Below are experts of layer 2 (counted from 0) of a mixture-of-experts language model. Rows are named router (the router's row for the expert) and show model dimensions 0-127. Each number is 500 + 50 x the weight over its row's rms, rounded and kept within 0 to 999. Numbers have three digits each.
Before each expert's rows: "comes after" lists some tokens at least twice as common just before its tokens as in all text; "gets" lists some tokens that make up at least twice as much of what it gets as of all text. This comes from a sample of Wikipedia text that the model never trained on. Tokens count by the router's weight.

# expert 7
comes after: "  ", " 0", "%", " 1", "0", " 2"
gets: " |", "|", ";", ")", "]", " Tor"
router:528480564572584417492519422462487527434511468466588465442451498545571517473530473530441456459395430515569534522562454568492622509488490525522425484579513566543494527479603488479500456495513539512463426460506508496515563516566527579473453438450519545421379514528525417532501514548510558466534522480524394413570506494540482499509487461528493425486435450547513546456516607518454502519659

# expert 19
comes after: "-", "\n\n", " \"", " (", "|", " t"
gets: "f", "st", "F", "et", "S", "R"
router:503458448526529481489433548529558536518552478355478521456539504522573501560538472523479492556517523573615577672574421559534540514489499494487446418515512563495466472513522461457448407543515552430478575437550500580459520583577524491497452508497516479467453533483495509588386535540462522506457502542536465463506508478464542434492496561482497332516518411489511517529561444505536568441509

# expert 2
comes after: "\n\n", " in", "See", " 18", ":", " also"
gets: "=", " is", " place", " also", "See", " use"
router:486471579533511466551511470495404534439413523567543523545434511562621476496491492551539448453474517485620578619481546520527588493500559407467458492539499500500511487470513481550500583525460486450533523461529536542433530470533543516449487462434555511521559492485557378611444502484523477452521432430456450506443414468444513476514430427438472449489579375535476591455562529449500535547534

# expert 16
comes after: "=", ".", " =", "\n\n", ")", " life"
gets: "=", "\n\n", " ="
router:509488547528537474478479489542498538408519476516609495535351495602553459464479450522455439480539505473476573499470462520453665564490544478561517427531513517438526465496472511498488445567513501512453542488518475552465554535540508544515508472459480521531519640418531482597464521504482450532602432499479446438555559458537629455467425441503519497411491492474466578461551536548401524457579

# expert 4
comes after: "  ", ")", "\"", "a", "}", "i"
gets: " |", "|", " =", ";", " Young", " Thomas"
router:400503422551504483501433461535471478459416444512618506469458521501591489607585441606440426464459524567492557506454508543440572555407509583524438467550469568492478586509528534513531497548513475487513531457477505467477556551572500570518512604468498581555493528502474385576535455553498518488605545523536466437474572542488487519534521513489541406483421498525521572474524457579512515497593

# expert 30
comes after: ",", " it", " he", " which", " It", " that"
gets: " was", " is", " that", " as", " which", " were"
router:518416490494491440436539412507482546477441458582547460553466605525524457560464479470525469548435465544457612463490451570465592524365487493535503508514426597585477539514500475480493544559443565471461477361497530519506439574494515517541512546431502571527554535555457413602490501593514531505515509548497531465507652445461548510493541477523542482512488502405514534506502550446417501490546

# expert 8
comes after: " |", ")", "|", "=", " information", "\""
gets: "\n", "\n ", "\n   ", "\n     "
router:499531540546581449446543484546464465458503503533548507558357610553612545533503498459510544493482485500542573522462518518464558551448438480531392389520541469549472556498545450472498506518569501465537538416504527609544554564593468544469556535485535557529502571473493436555428503590465496464589444488463554407487462499535531466465423536493534466488428368452492564448513528544464479560489

# expert 12
comes after: " a", " is", " as", " with", " in", " was"
gets: " a", " an", " one", " two", " this", " three"
router:477520531560499375509500529478507491444460439551645510519482472481471452571562488466500524542450430531553557491483482559487485518446462610574403490577625558552453535502607478422478479512519472476485505480540543654456526575536509467439423434491549535451533546543443481493452455484489495527584511482573497463531568427473514446483545440438535396547559458464457489505580526532463501480525

# expert 9
comes after: " (", "{", " 1", ".", "–", "("
gets: ".", "1", "2", "19", ",", "0"
router:568359567529532454432528442459510531467518496556492476400518458560521568486501431544521425507451481534536529557435452486494534433478390466518442584560554493545484537433559473526558552521571513503352533427511461536491425499544473439452516473464505517520538523469468463545418467495538485479526433508486545406576605402433568472506554422503493376469512536516470533436576489475496513490522

# expert 45
comes after: " |", "\n ", ";", "|", " medal", "\n   "
gets: " –", " -", " —", "  ", "time", "ame"
router:532427538557544467396546502513490549455461398540600449482436550566551508421514466605462595521496588537485530523449492541492543529455414555480559477562584488532491506440466487534503464482541547490432478451511465447503542541528453581445429430451525556475533485419413506600422462548419512477538482471556483503456536547507612520522434441430507441576466519491461563547594505440527515504446

# expert 14
comes after: "–", "|", "-", "19", "Senior", " ext"
gets: "–", "19", " football", " Win", " League", "weight"
router:599478562515482517475514482563489440402492541476525492539458522474543476471552492585512520505516537460569547620509489543477538441553491548486480516477603479607441436409548566600432475483548514421508433429465477572528559487503509569456528511445510513485424526450472491670511465551488512571512408431528507493482476415501573527527537466425576488413507447554497537568560532548488579538515

# expert 11
comes after: ",", ")", "s", " based", " well", " released"
gets: " and", ";", " on", " but", ",", " On"
router:531582529524574451415467470461474499518504420603571523398489539570590487513436462498446512538506496520551555484491507571494556486453482480474456461550483524533490526464532543502475515599501516484493530395460537461496559557591560470625573573447595546509487537484426447567557410574511531544585530474537534416478440433573544470582511426493526440538444474492465596552538548554496497531455

# expert 34
comes after: " the", ".", ",", "\n\n", " as", " is"
gets: " The", " the", "The", " first", " an", " new"
router:552537515484446412478465475566463505459430418462582492434438494551520390559466524544498489487508459554528572525413534539508554582470473552471422484565521465477535551518542509491482489471576536527410430480471490604457576522471584532469438486440523510425458582547514424541480513519385534611647508415486529486487502524428550511567460480469581483509492463452487454429512452527464569492560

# expert 3
comes after: " |", ",", ":", " on", ";", " September"
gets: "0", " 2", " 18", " 6", " 1", " 3"
router:555448481464501488525525491492483532444496486525577490544462561589502504445489455476486498459454407520544502549479425529479503596487387474519427482592489546526454522443544441439473496425516463423520499392505459489457366605576434536561513594446479535455537550438533480504463477549470536528533525482585485424519509484438518488570454509389546498540532448449476546535530525484546609473650